From a checkpoint of a small mixture-of-experts model trained on Wikipedia.
Size: 8 layers, width 192, vocabulary 9657, 14M parameters.
Training: a variant of Adam for the experts, 792M tokens.
Below are experts of layer 5 (counted from 0) of a mixture-of-experts language model. Rows are named router (the router's row for the expert), gate (a neuron's input weights, with its number), up (a neuron's input weights, with its number), down (a neuron's output weights, with its number) and show model dimensions 0-191. Each number is 50 + 12 x the weight over its row's rms, rounded and kept within 0 to 99.
After each expert's rows: "mostly gets" lists some tokens that are sent to it at least half of the time. This comes from a sample of Wikipedia text that the model never trained on.

# expert 30
router:68 58 55 42 63 58 35 60 76 54 66 43 61 58 64 39 42 44 46 69 62 56 42 59 61 43 38 56 39 55 42 50 55 51 51 50 45 56 45 65 51 62 60 59 51 47 54 56 47 29 41 74 44 36 50 40 63 67 56 27 44 39 60 54 35 55 43 46 55 42 59 54 52 46 57 64 32 58 53 76 59 52 43 46 40 61 56 41 47 53 63 48 51 45 66 62 38 69 39 60 48 56 59 77 45 56 50 54 61 21 29 62 30 54 63 60 60 72 38 42 67 37 65 55 51 60 30 45 55 43 56 64 20 50 53 39 21 53 75 50 49 53 40 46 50 32 42 62 15 39 42 57 43 26 60 61 46 48 61 69 51 45 50 37 35 63 45 57 28 48 61 56 65 37 54 45 50 53 59 49 57 47 64 30 57 01 47 49 50 62 49 53
gate0:50 51 42 29 52 63 51 59 16 46 42 39 49 62 47 52 39 67 70 57 50 30 57 60 73 38 36 51 57 54 55 59 40 59 17 48 57 50 33 58 52 39 42 37 36 56 43 56 46 14 45 58 79 15 44 60 55 46 49 47 55 33 57 49 29 37 18 47 50 44 61 28 73 56 38 64 55 37 64 44 56 55 47 46 66 40 73 67 46 56 28 52 54 32 48 43 42 50 29 63 48 47 37 48 52 58 54 70 53 45 51 54 52 45 55 52 81 51 49 51 65 54 40 49 52 47 50 58 52 71 54 46 50 42 41 56 31 59 53 50 46 66 50 28 45 56 48 57 54 72 55 40 30 52 48 33 50 51 52 60 58 58 48 60 64 49 58 78 56 36 41 47 42 41 63 58 41 50 52 34 46 65 65 37 74 45 49 65 29 41 47 59
up0:77 54 60 31 62 76 36 60 42 69 34 46 52 60 57 23 58 45 44 66 31 35 69 60 54 43 39 46 31 48 39 70 39 39 51 47 52 36 52 40 68 44 39 57 59 60 58 45 53 53 38 40 67 52 40 66 65 41 51 75 62 54 50 43 41 48 59 44 60 31 40 43 49 46 62 36 68 54 51 72 57 44 40 52 11 48 35 59 37 58 52 70 36 50 55 65 51 43 31 48 34 45 44 56 86 54 55 58 53 42 51 38 41 42 28 55 71 68 35 67 67 37 53 52 42 68 45 64 41 51 27 48 42 62 60 49 49 34 42 67 48 42 65 25 65 73 62 44 50 61 41 70 46 46 46 45 37 62 60 61 68 41 58 45 40 43 60 66 52 52 50 46 40 51 53 51 32 34 53 28 59 44 49 37 47 53 35 47 51 47 49 57
down0:50 54 50 67 51 39 31 58 40 30 63 57 43 46 47 48 54 45 46 79 41 66 55 51 59 52 60 35 26 37 54 34 28 54 64 39 55 47 49 50 49 33 63 41 37 34 57 37 42 79 40 39 65 50 45 24 42 42 36 45 52 32 59 46 40 69 80 31 63 44 51 46 49 78 27 42 65 51 58 69 36 45 63 50 69 43 59 58 40 52 63 56 52 54 74 35 51 55 70 40 64 61 54 58 68 46 51 42 41 46 50 67 52 52 56 55 48 22 55 57 34 57 47 54 57 50 44 64 39 42 60 63 49 44 47 62 68 65 66 36 49 44 70 59 60 37 40 45 43 27 55 53 62 34 73 50 42 43 49 57 41 70 73 51 38 64 52 40 49 31 45 41 41 43 52 48 38 62 60 27 44 34 33 63 54 33 51 52 56 79 53 51
mostly gets: " used", " him", " taken", " moved", " up", " without"

# expert 25
router:50 45 62 45 36 74 44 60 56 56 32 48 65 52 57 71 65 68 50 47 44 64 50 43 66 54 36 43 35 57 41 46 53 49 64 53 41 50 46 44 35 70 47 46 47 37 37 69 59 36 56 57 62 27 41 56 41 45 63 52 34 47 58 44 47 36 50 33 61 38 15 50 43 62 53 68 30 35 44 30 33 39 54 46 30 49 61 56 49 63 52 41 49 38 41 41 46 47 57 48 50 51 52 67 23 66 30 38 32 15 64 44 43 67 28 55 39 38 63 56 39 57 35 39 68 66 36 52 53 65 46 73 62 57 50 45 51 77 39 47 54 42 65 57 53 40 49 53 90 56 51 47 57 45 77 40 36 35 57 43 47 34 49 39 71 50 52 45 61 35 59 57 48 53 35 44 59 53 39 39 44 39 66 35 45 72 49 41 57 41 53 52
gate0:51 35 39 41 36 55 46 50 45 50 44 48 50 61 52 49 61 54 40 22 53 54 68 63 48 47 28 33 53 61 49 47 37 47 47 74 62 41 53 53 31 28 41 42 48 49 34 74 56 63 42 63 79 43 69 56 49 70 54 38 50 62 45 67 50 31 51 63 64 25 44 63 52 51 38 53 58 65 47 47 38 56 45 33 41 48 45 50 64 60 55 57 79 48 64 30 52 61 56 58 50 39 51 58 78 58 53 70 49 53 44 63 62 51 56 43 84 44 48 29 50 60 77 51 59 36 38 61 54 26 60 47 40 34 24 30 37 58 62 33 56 46 69 52 57 38 48 53 56 45 19 43 65 47 63 42 76 43 67 33 54 56 56 65 52 52 34 53 46 39 42 59 49 59 57 41 38 47 40 35 42 57 47 55 39 45 59 50 59 44 58 79
up0:37 54 21 72 66 48 79 43 45 35 53 42 54 56 34 36 56 56 53 46 64 41 41 54 37 22 54 55 59 57 51 31 47 40 48 47 37 22 50 46 55 68 49 50 63 33 78 44 53 48 54 47 61 54 45 46 41 42 38 64 65 55 53 32 53 56 63 48 42 56 45 38 67 44 44 48 62 47 57 61 49 33 52 55 52 45 46 51 48 58 38 50 41 57 59 55 60 37 31 64 75 46 45 50 77 55 49 39 63 56 53 56 49 46 54 45 31 60 61 63 59 48 59 42 69 63 86 40 38 72 43 48 51 64 75 61 48 41 43 76 45 46 36 32 25 61 47 49 47 50 53 48 49 47 40 49 37 55 39 52 66 28 59 44 20 56 52 63 62 56 75 43 32 81 50 54 35 22 57 55 63 49 40 41 56 42 32 65 41 63 58 51
down0:49 55 63 43 38 65 66 54 38 55 33 47 42 42 58 54 86 47 23 56 39 57 48 73 52 57 55 38 28 52 39 60 54 48 44 41 54 62 51 40 50 57 49 47 41 47 70 63 39 60 54 56 75 59 34 38 58 52 49 62 67 28 44 57 53 57 45 27 41 50 53 57 50 43 52 38 87 68 56 48 47 35 44 45 53 59 45 90 31 46 59 57 59 59 65 51 50 48 32 23 37 52 58 35 48 57 74 44 63 55 51 55 47 49 44 49 53 69 41 56 54 48 64 61 44 66 51 46 59 57 47 47 50 33 60 59 42 37 33 46 44 60 50 47 41 33 54 62 45 38 55 49 57 28 32 58 34 57 36 46 57 58 51 46 42 41 64 62 48 42 59 60 43 39 50 51 33 45 59 59 63 62 33 45 34 00 62 40 40 47 58 55
mostly gets: "frac", "°N", " |", "%;", " the", " —;"

# expert 16
router:49 60 57 60 47 52 30 41 46 56 71 63 46 27 49 65 44 58 49 46 43 31 43 44 46 47 35 53 26 42 53 60 47 43 53 37 36 57 46 38 35 54 64 40 29 60 29 40 33 64 57 41 59 39 53 41 75 63 53 60 46 58 40 36 47 50 52 50 47 53 42 36 44 52 66 47 65 47 75 48 62 65 47 38 68 63 47 59 46 48 43 54 39 65 58 67 51 51 41 49 48 51 53 65 31 47 55 37 57 29 46 47 47 32 41 65 66 44 48 48 86 61 41 61 32 39 53 66 34 74 65 68 46 59 44 45 40 56 90 75 31 52 49 67 46 67 31 61 29 63 56 69 48 24 70 63 48 51 71 60 43 42 41 42 42 53 62 36 44 61 61 58 44 58 45 65 58 35 46 43 53 52 55 27 36 60 54 41 60 51 62 33
gate0:57 73 22 64 31 59 39 44 72 45 45 45 34 38 64 44 72 24 73 45 50 58 69 57 67 64 58 43 46 67 47 72 43 32 57 26 65 35 55 38 53 54 47 54 44 50 60 64 47 61 41 65 38 59 51 45 40 27 49 56 57 61 40 46 43 50 36 61 49 44 59 53 60 47 66 58 69 54 52 34 61 23 52 56 26 62 55 37 80 63 46 51 51 46 19 43 42 45 57 47 68 61 67 48 31 54 35 50 48 48 52 59 32 80 40 42 65 46 35 42 51 37 63 74 36 50 51 47 59 54 52 75 39 54 71 35 61 37 51 56 54 49 62 42 55 49 56 58 47 38 40 61 52 62 52 44 44 43 60 47 61 52 54 48 58 36 45 40 47 47 48 51 59 26 59 59 68 61 42 27 83 51 42 48 57 38 51 48 48 64 45 46
up0:69 50 62 38 52 27 40 50 59 58 58 43 30 57 46 46 68 47 58 42 48 42 57 57 58 42 50 50 51 39 65 95 54 47 38 49 41 50 50 64 77 34 37 57 35 60 53 39 46 36 62 71 48 35 55 43 60 68 44 67 65 32 58 47 27 36 40 59 38 38 55 49 59 42 38 55 49 72 41 53 62 38 63 82 53 63 78 52 40 38 28 66 55 61 71 54 34 42 67 70 58 56 62 60 41 55 50 35 57 49 52 59 45 33 41 55 65 48 53 35 50 40 30 60 56 44 59 50 43 61 43 62 34 24 34 42 56 40 46 61 64 40 54 34 54 31 60 54 55 52 56 50 64 59 29 45 52 47 38 63 24 50 52 57 62 28 56 56 48 59 54 48 31 35 64 49 49 66 49 40 58 48 65 36 41 44 42 39 67 73 47 58
down0:39 62 64 61 60 70 67 59 61 35 56 71 43 67 48 44 43 50 47 62 56 47 53 39 58 53 59 38 48 51 33 41 39 41 51 70 57 60 60 49 42 63 38 45 71 64 42 52 33 58 53 54 63 37 59 64 34 50 58 37 34 50 53 23 59 57 58 62 54 51 64 50 32 90 46 80 50 51 46 64 57 49 58 45 62 38 30 43 15 63 60 52 45 37 59 53 50 50 72 42 25 43 52 74 33 38 62 66 39 40 50 43 42 51 46 48 32 33 47 32 49 43 46 45 57 50 60 49 22 44 39 51 53 36 51 56 26 49 68 61 52 39 48 69 37 43 49 74 45 38 45 46 60 38 58 41 70 40 54 74 46 51 43 63 35 56 44 37 52 26 37 33 58 47 66 63 56 42 53 31 47 40 62 53 55 36 54 66 45 43 52 32
mostly gets: " would", " could", " will", " did", " Candidate", " named"

# expert 22
router:44 32 29 46 47 46 42 57 55 39 49 57 51 41 48 54 53 69 35 75 48 40 46 36 77 27 27 28 35 50 51 46 49 45 72 29 56 42 54 48 55 52 61 42 52 73 35 35 40 54 27 44 60 33 37 64 40 55 81 59 28 52 49 59 62 54 44 35 48 47 38 45 66 50 61 33 47 49 47 38 59 49 47 69 46 49 51 41 40 50 37 41 42 58 58 48 42 71 55 62 54 25 56 57 50 54 58 39 42 65 62 51 63 51 52 65 67 35 33 46 68 32 36 66 38 43 57 63 34 47 53 50 56 34 57 30 65 71 52 46 56 60 40 53 38 69 41 56 66 46 54 63 42 56 56 44 56 59 56 45 45 57 37 64 38 73 37 24 60 27 56 43 39 68 74 28 49 61 56 64 65 53 62 53 50 63 38 47 56 20 55 43
gate0:40 35 67 64 50 55 35 73 58 47 52 46 43 46 26 34 51 67 49 45 52 51 57 44 49 46 47 38 40 49 67 66 51 60 62 51 68 64 80 62 43 40 42 34 56 53 51 50 52 55 34 61 57 50 33 28 53 50 52 21 42 50 59 59 50 50 54 28 54 39 32 56 44 50 60 74 48 43 37 38 36 58 52 37 28 70 42 56 60 46 67 58 39 43 47 52 53 46 56 30 53 29 49 39 55 46 61 31 54 53 58 42 67 35 44 44 46 48 19 40 51 57 51 46 62 63 58 24 66 72 42 63 70 50 15 59 35 69 46 75 34 31 53 46 45 68 56 50 60 55 45 67 49 56 42 60 66 58 56 63 58 32 53 63 54 52 73 49 52 43 35 49 55 31 32 54 68 20 56 39 44 60 63 34 59 57 55 58 57 57 58 51
up0:43 37 55 62 27 50 43 51 71 40 34 51 59 58 52 70 59 53 55 39 53 41 69 55 41 60 51 54 35 76 33 57 49 59 34 51 46 41 32 52 60 69 62 23 42 63 45 64 56 29 46 77 40 46 58 52 46 69 53 46 68 31 44 58 43 42 25 51 56 63 56 56 65 49 47 53 39 60 36 76 62 52 57 57 36 31 71 45 60 56 61 54 50 46 73 37 48 46 40 62 51 57 47 44 42 51 56 63 55 47 52 63 46 24 46 43 44 55 48 42 34 42 50 66 58 55 30 48 46 37 80 74 25 43 41 52 42 45 34 55 52 40 50 51 47 63 47 77 60 50 42 44 55 56 37 40 82 26 49 40 70 59 61 55 49 48 35 61 68 53 45 39 32 32 52 47 46 38 57 34 47 88 51 46 43 40 63 56 42 46 49 47
down0:57 61 68 40 46 54 53 51 47 50 47 60 30 43 57 52 62 50 46 61 66 63 37 27 72 59 60 59 37 63 39 56 60 43 71 66 29 40 47 51 54 33 47 51 29 47 47 42 60 49 45 35 43 46 56 55 34 30 63 52 58 55 56 48 62 51 29 42 48 45 35 31 59 72 30 72 65 51 51 47 76 36 47 60 58 53 70 57 52 53 60 75 52 55 61 50 53 33 66 62 65 33 60 41 50 38 69 43 28 60 47 44 45 47 36 48 44 70 40 59 66 49 43 48 60 49 56 67 46 55 50 57 59 21 50 49 63 73 45 70 53 38 48 46 60 51 52 60 39 42 53 40 68 36 56 45 28 45 40 38 49 33 37 30 29 38 43 28 35 41 66 73 41 44 68 41 43 58 61 31 53 56 41 30 46 88 51 56 47 40 43 41
mostly gets: " −", " +", " New", " Yes", " Loss", " Episode"

# expert 8
router:53 33 23 67 46 42 54 68 49 79 22 59 40 38 50 62 50 37 47 58 47 43 46 36 46 59 68 30 57 55 53 50 48 48 36 65 43 43 21 54 51 55 44 52 63 15 49 53 52 52 53 60 58 66 40 52 50 62 42 50 64 31 42 56 61 45 45 37 22 44 52 40 57 24 57 70 71 57 56 36 59 48 67 55 37 39 30 44 48 42 51 56 40 45 58 53 61 57 65 59 45 53 68 59 64 65 46 80 53 36 53 50 56 43 60 51 45 57 46 35 60 32 49 33 59 43 41 13 53 50 52 59 71 48 68 33 65 50 39 51 58 75 40 47 54 65 64 50 48 60 61 32 44 62 47 56 37 49 35 47 48 66 59 28 70 43 58 62 63 50 37 68 47 59 54 42 34 74 59 49 55 50 34 70 46 35 59 50 52 44 46 61
gate0:34 60 40 67 49 46 63 44 56 51 61 38 55 53 65 77 72 46 36 46 51 41 40 51 54 55 48 45 44 40 72 61 35 61 53 53 27 55 44 52 54 47 57 54 54 48 54 47 64 52 42 41 31 50 29 40 52 29 38 66 41 38 50 47 48 60 46 47 50 49 57 65 25 38 45 45 61 39 53 45 53 57 37 37 44 57 63 43 56 68 52 59 57 68 41 50 54 46 72 66 62 63 38 59 27 51 39 50 52 33 34 45 22 53 40 58 48 35 23 39 81 63 41 34 52 64 58 29 56 63 52 69 38 50 61 43 53 69 58 32 47 43 73 54 51 56 48 64 59 58 40 40 50 64 43 56 54 10 39 58 41 37 28 49 85 52 60 57 54 54 53 61 57 46 41 69 45 45 39 83 55 31 51 52 37 52 64 50 52 66 40 62
up0:59 68 34 40 47 54 33 32 52 43 41 41 60 46 46 45 78 60 60 32 26 45 44 70 42 53 28 69 44 65 78 38 53 54 45 50 43 42 47 36 65 53 40 61 49 45 61 72 36 42 63 65 34 53 52 49 50 69 74 46 55 43 70 41 57 46 52 62 60 59 33 53 20 48 47 48 44 55 51 65 53 51 51 62 61 40 38 70 41 59 33 56 54 41 46 49 39 53 35 47 53 45 40 73 47 49 50 69 45 42 37 58 44 59 69 49 68 69 53 46 47 49 56 70 43 73 49 56 50 29 35 24 52 58 44 40 61 36 42 65 47 53 56 48 45 45 60 41 60 21 56 36 32 33 57 39 66 50 31 52 70 58 75 43 53 41 37 35 60 58 56 28 45 40 45 48 39 58 40 32 50 73 46 44 54 51 32 45 85 56 52 45
down0:72 38 67 51 42 37 36 47 52 42 59 35 61 61 51 38 41 38 33 61 62 51 56 76 53 49 48 66 59 53 54 60 68 60 40 55 45 40 67 63 46 72 41 65 59 50 47 45 64 53 44 43 34 46 27 34 62 30 60 58 42 64 50 56 56 44 44 45 58 42 67 58 35 79 42 50 37 32 41 41 29 55 60 69 40 79 47 56 45 63 58 53 57 34 53 23 40 59 27 36 68 48 42 69 52 42 72 59 44 60 54 53 44 41 30 40 44 49 47 42 49 45 33 45 57 43 51 73 58 56 47 45 49 65 57 46 26 54 42 51 61 49 46 57 33 58 42 36 62 35 46 41 33 54 53 59 65 58 51 34 31 64 53 46 43 53 29 57 62 46 55 56 22 61 69 45 68 30 63 47 48 65 62 55 73 75 62 47 33 34 52 31
mostly gets: " d", " t", " D", " Sh", " T", " Th"

# expert 1
router:60 47 46 32 57 50 38 52 50 57 38 47 32 74 30 57 59 17 37 60 60 56 52 34 51 46 56 47 50 49 47 53 68 45 55 52 54 53 46 51 58 43 82 38 48 58 61 65 56 53 51 48 37 35 64 55 34 55 48 38 55 42 47 42 50 49 66 46 34 47 40 47 43 33 38 51 40 46 42 52 40 31 58 49 59 49 46 40 66 34 44 41 73 35 26 58 38 56 49 80 68 41 51 37 49 67 33 57 61 57 51 34 54 59 48 52 46 62 52 41 63 62 54 26 76 59 50 49 49 40 35 43 42 57 95 56 57 72 38 63 61 38 38 46 63 42 43 59 10 48 40 53 68 48 51 67 49 54 52 56 59 53 63 28 48 53 42 59 45 46 61 73 56 68 43 42 54 59 38 40 51 43 55 38 46 75 78 62 53 35 34 40
gate1:40 50 61 49 42 37 55 64 66 39 62 43 41 29 55 53 48 39 49 53 49 64 61 57 43 27 42 49 28 42 43 48 66 32 51 10 75 66 28 33 48 44 48 53 86 37 56 39 62 50 58 60 32 61 41 43 65 40 74 58 32 47 66 43 56 66 48 52 64 52 33 63 60 58 34 54 45 61 65 46 36 32 56 46 62 43 43 33 48 37 42 47 50 48 65 43 56 30 46 68 61 46 68 49 28 51 28 59 33 49 52 47 33 69 52 66 48 47 52 48 49 38 61 49 65 52 44 32 51 55 35 52 68 47 32 45 56 28 74 51 58 51 40 33 59 35 64 54 57 75 58 39 44 50 52 48 45 52 56 67 38 68 30 63 62 47 65 57 71 57 43 69 64 43 33 59 55 40 62 53 68 55 37 51 42 56 53 50 47 45 43 45
up1:68 58 43 41 43 42 37 49 53 30 43 41 62 55 47 62 53 59 74 75 46 46 30 39 40 47 50 57 48 70 40 36 53 55 38 49 46 39 38 57 61 59 56 38 58 71 60 68 54 57 37 61 75 57 49 65 46 57 32 36 49 41 54 46 46 55 37 48 23 64 47 69 64 37 37 67 80 59 63 55 47 49 32 38 36 51 47 60 45 67 56 55 68 74 53 67 33 76 62 72 71 54 31 63 40 70 53 58 59 42 57 58 51 37 63 50 54 54 52 44 49 47 37 52 52 30 47 42 60 40 63 35 29 42 43 61 38 44 27 44 47 22 61 42 52 31 23 32 57 65 46 78 81 49 47 47 52 59 49 38 34 43 53 47 55 54 48 60 51 46 58 49 38 50 41 64 56 59 59 26 47 36 48 41 42 49 48 60 61 45 40 61
down1:57 56 74 27 60 34 41 55 53 65 70 33 68 64 42 55 46 42 43 54 61 53 47 44 70 40 52 50 64 64 45 54 59 33 44 39 52 42 77 61 43 57 47 52 41 49 59 59 51 53 51 50 45 61 65 57 55 23 51 59 52 40 66 48 52 49 65 48 50 33 37 59 57 68 44 49 41 47 57 51 42 51 48 47 47 59 63 60 47 49 55 50 46 68 45 49 30 40 50 47 50 50 64 43 53 74 63 60 55 43 67 42 59 49 30 32 56 57 44 45 59 54 46 60 40 50 41 45 55 31 39 52 41 46 30 52 68 69 54 58 51 54 55 45 54 72 60 45 68 51 43 53 51 46 46 54 53 38 56 71 56 19 31 43 32 47 55 55 38 55 49 49 57 45 41 58 52 33 32 61 22 33 56 53 32 00 27 54 55 53 37 42
mostly gets: "–", " ", " .", "}{", "−", " £"

# expert 6
router:55 23 51 47 57 38 55 47 50 55 36 55 48 61 58 45 67 56 39 32 48 50 51 31 47 67 60 57 58 62 45 71 52 45 43 55 27 63 39 59 26 53 39 38 48 46 48 56 62 61 53 57 23 52 83 55 49 64 46 33 54 53 55 44 56 57 43 39 59 42 17 22 47 77 47 50 51 39 50 57 57 58 49 46 44 76 62 43 62 51 50 49 76 43 34 51 37 44 48 56 52 35 41 42 29 61 44 49 39 40 44 54 61 42 56 42 66 69 48 43 50 38 46 59 39 36 37 62 55 71 60 62 47 62 51 75 46 72 35 39 42 34 55 47 40 54 77 39 61 50 10 55 49 57 53 56 54 44 45 47 45 32 43 47 48 41 48 68 52 50 64 67 37 45 63 50 55 42 34 16 32 51 60 36 51 45 53 52 60 30 51 24
gate0:47 57 62 67 23 59 25 62 47 55 62 43 47 35 56 49 30 54 46 40 38 59 40 72 39 44 40 43 54 16 42 36 51 49 49 47 47 65 27 68 50 35 40 44 53 54 49 23 37 49 48 45 59 64 51 41 57 54 71 57 32 62 49 33 65 50 53 55 38 57 51 51 48 47 46 71 55 54 52 48 60 46 32 40 77 46 50 78 27 52 65 70 50 59 44 46 53 70 33 49 69 49 64 75 75 51 26 47 51 40 59 45 52 46 41 72 49 35 39 55 68 65 76 54 54 44 43 43 52 49 54 55 64 65 50 44 34 47 45 49 52 42 48 37 53 63 51 56 51 67 61 57 49 50 36 70 71 53 34 43 45 45 64 47 67 51 34 54 42 47 69 50 44 76 39 58 26 64 55 49 40 47 55 61 59 39 32 48 44 64 48 78
up0:67 47 50 19 43 54 52 67 20 47 49 51 44 65 44 39 51 41 51 50 50 55 48 50 57 63 42 52 41 53 44 55 38 26 34 65 56 44 40 50 38 50 30 27 45 40 66 46 55 44 63 48 59 40 52 79 71 52 38 70 63 36 31 30 37 24 41 45 56 30 47 38 41 51 56 64 55 62 27 49 60 51 42 52 63 43 46 10 45 66 70 37 63 53 71 48 37 56 47 67 49 58 56 36 52 47 40 59 54 24 43 43 19 47 33 59 45 66 53 60 26 48 70 56 58 37 43 46 45 48 49 53 44 60 51 36 55 54 45 77 64 41 40 70 55 52 53 45 69 55 32 69 63 64 51 53 57 55 53 41 35 46 41 40 57 27 42 58 53 60 41 66 50 60 67 43 37 56 47 60 58 71 61 65 47 45 61 54 57 59 47 55
down0:66 44 62 50 63 40 31 53 48 59 64 59 55 52 73 55 36 21 31 64 40 94 38 67 47 44 40 48 40 66 54 41 49 63 61 51 51 40 45 36 56 46 38 42 53 40 57 64 41 52 63 54 58 50 51 47 65 60 56 33 51 32 54 39 40 69 59 57 27 66 70 70 37 20 52 54 43 70 52 42 46 42 63 42 52 45 59 21 49 56 38 76 32 39 51 39 49 30 55 36 47 50 64 47 55 34 56 59 66 40 36 53 69 52 28 53 65 53 53 32 40 34 38 43 55 46 46 53 53 65 68 43 64 44 54 32 41 44 57 54 61 58 63 39 36 31 37 58 39 61 46 43 50 64 51 47 64 34 51 56 36 55 58 54 69 50 46 15 41 51 58 36 64 63 57 48 46 40 52 61 54 63 48 52 54 38 77 59 38 61 40 51
mostly gets: " his", " its", " their", " the", " this", " her"

# expert 5
router:30 57 40 58 41 29 26 55 61 42 62 49 48 49 52 56 59 67 36 28 47 41 44 44 54 28 56 59 73 48 54 51 48 40 61 60 25 56 53 53 54 49 51 48 50 69 55 54 52 35 49 60 55 50 57 26 48 46 52 35 62 59 65 64 49 51 36 51 68 62 72 57 57 60 51 38 54 59 47 56 51 43 23 49 76 62 49 48 46 54 60 53 57 64 43 62 34 76 42 48 43 42 24 55 37 66 44 51 47 73 59 60 34 57 44 32 49 61 54 36 47 49 47 81 81 50 36 53 56 64 39 71 50 65 62 55 57 60 47 13 41 34 72 52 56 37 62 50 34 63 38 58 55 54 57 40 47 32 50 49 52 55 63 43 42 67 48 70 30 62 59 33 52 67 41 49 37 47 41 43 38 52 52 44 46 22 40 65 45 23 54 34
gate0:54 28 45 53 42 46 52 54 53 56 45 46 77 45 34 45 75 56 62 75 44 41 51 64 51 71 55 52 24 41 53 54 41 61 55 54 44 62 42 53 42 64 43 35 41 51 49 53 62 53 59 74 54 42 30 59 37 38 65 63 61 57 41 47 67 31 40 69 82 44 52 56 27 52 58 58 52 65 32 53 65 64 75 43 31 41 65 43 37 52 60 53 47 65 38 51 37 44 52 62 68 54 40 68 41 54 50 54 46 48 43 45 44 48 61 70 56 50 47 39 26 61 49 58 69 43 53 39 33 47 65 30 35 76 54 42 49 44 39 56 50 54 44 55 59 48 57 52 42 52 38 60 37 57 29 63 41 62 43 57 33 37 43 46 74 52 49 57 57 61 61 12 57 42 76 46 45 50 32 53 72 41 33 44 37 45 70 54 48 48 22 44
up0:53 54 44 70 19 65 21 65 71 35 51 59 47 33 36 52 59 33 66 52 52 53 40 51 54 44 49 59 52 39 54 34 37 54 36 45 58 32 63 49 51 46 37 38 48 59 48 60 62 57 36 51 44 48 33 53 45 42 49 41 56 58 53 33 50 56 56 48 83 47 48 47 62 35 69 57 50 34 76 55 68 67 56 53 54 56 43 72 69 56 50 52 27 48 33 64 36 40 57 55 68 44 41 39 51 25 49 45 60 65 44 64 61 59 47 51 42 39 24 37 66 67 39 58 39 71 44 32 58 38 50 46 38 52 43 26 57 32 73 55 49 44 44 53 40 78 61 44 53 65 35 36 56 62 52 40 73 56 68 63 43 54 44 38 54 51 57 53 65 42 63 38 50 60 40 55 60 30 60 38 47 43 42 40 71 74 31 70 48 50 50 53
down0:50 60 56 39 39 71 77 52 57 46 68 59 45 66 38 43 61 47 75 59 48 56 44 44 45 51 43 42 58 54 55 29 34 48 72 39 54 49 39 35 30 66 48 27 56 63 53 35 36 63 44 67 56 44 39 49 38 47 56 50 59 40 58 34 41 38 47 56 48 53 52 36 64 91 46 65 42 43 62 55 37 48 64 59 61 49 53 58 51 60 43 47 47 30 47 59 55 39 56 68 63 72 38 53 50 23 43 45 39 49 41 42 44 62 47 43 32 23 52 61 56 55 34 70 44 50 56 52 63 63 42 48 49 44 51 37 57 67 58 58 44 51 28 56 40 70 60 49 74 47 64 48 62 31 75 40 37 68 45 37 53 66 19 44 46 49 39 52 18 33 42 48 60 54 40 66 38 58 58 51 47 70 59 64 50 63 47 54 36 36 32 35
mostly gets: " two", " one", " three", " four", " other", " many"

# expert 0
router:49 53 50 38 45 48 30 48 35 68 38 52 61 37 45 56 53 53 52 67 42 37 55 52 44 56 76 48 49 45 49 52 34 63 54 30 41 44 44 37 39 42 35 47 38 44 45 49 47 42 63 47 47 66 48 47 47 28 59 62 60 72 44 36 44 66 54 57 55 48 42 52 53 34 48 61 54 52 51 45 55 57 34 42 31 66 23 53 71 47 53 35 52 60 57 62 51 39 68 64 59 61 48 48 71 47 63 51 42 78 52 32 37 43 61 38 57 64 53 61 70 50 50 72 42 58 54 33 74 56 64 11 40 46 53 40 42 74 26 72 44 28 54 48 27 48 59 66 27 41 46 70 43 67 44 66 49 38 43 40 31 54 49 68 43 40 35 54 65 52 44 46 76 49 58 49 44 35 57 59 67 41 47 49 45 82 49 44 55 61 44 26
gate1:43 55 46 61 35 56 58 52 65 51 38 48 25 57 41 51 50 58 58 40 57 46 42 43 54 35 46 39 48 61 49 63 65 32 42 50 64 30 48 43 61 70 31 69 56 47 40 40 47 48 54 73 26 28 52 29 48 33 62 49 67 37 35 70 45 39 74 51 55 48 52 55 51 45 33 27 60 44 56 50 55 28 28 53 45 51 41 61 44 69 58 46 39 42 36 73 46 79 58 27 57 68 54 60 48 45 55 42 51 36 62 54 42 44 54 73 57 72 51 33 49 39 32 51 64 60 45 50 54 51 45 76 24 66 52 45 55 34 58 45 51 45 58 51 60 54 28 40 58 57 20 68 64 53 52 65 51 37 62 70 58 41 58 30 49 46 58 42 73 41 44 39 45 20 50 45 43 46 70 33 53 48 41 51 68 51 58 48 32 50 57 55
up1:47 67 49 21 59 40 46 63 51 49 41 37 35 42 75 50 50 52 68 42 46 37 59 56 60 27 54 36 37 49 50 63 51 33 36 47 46 28 67 47 47 37 44 56 56 41 71 36 75 56 58 74 53 45 40 43 50 50 49 55 42 39 38 61 69 57 53 38 55 39 62 77 63 45 37 36 73 34 66 55 70 43 53 53 61 70 70 63 50 52 57 45 63 65 37 64 33 57 48 52 58 50 52 72 43 37 63 47 42 26 62 48 41 53 58 53 56 80 55 35 32 49 49 22 46 45 42 49 54 40 39 64 48 58 31 60 52 27 57 62 53 42 44 46 32 37 34 54 53 60 49 48 60 69 49 41 58 72 47 63 71 60 50 47 52 42 44 57 89 49 63 30 34 47 35 35 51 50 64 40 60 36 48 54 42 51 48 51 43 40 70 55
down1:23 44 48 71 38 32 56 49 27 48 51 59 83 54 57 34 72 60 68 47 61 55 50 41 49 50 59 59 48 70 52 56 50 55 49 48 55 49 13 37 47 53 48 49 47 42 72 49 56 15 58 53 47 50 46 46 54 45 64 52 66 47 35 57 54 52 53 38 44 58 57 29 41 44 60 49 56 59 37 28 44 64 48 52 27 56 54 25 58 39 36 41 59 48 53 35 36 50 73 76 45 52 43 24 62 51 56 36 36 46 40 54 70 55 61 40 47 62 56 41 40 44 34 44 66 70 56 56 50 44 30 49 55 37 73 41 74 64 50 69 41 45 41 59 37 48 26 53 54 68 67 47 68 51 50 24 54 50 59 45 61 40 46 47 52 66 59 50 35 54 60 63 43 31 48 31 49 75 55 42 33 66 40 54 52 55 33 59 45 58 57 45
mostly gets: "See", "202", "196", " Historic", " National", "192"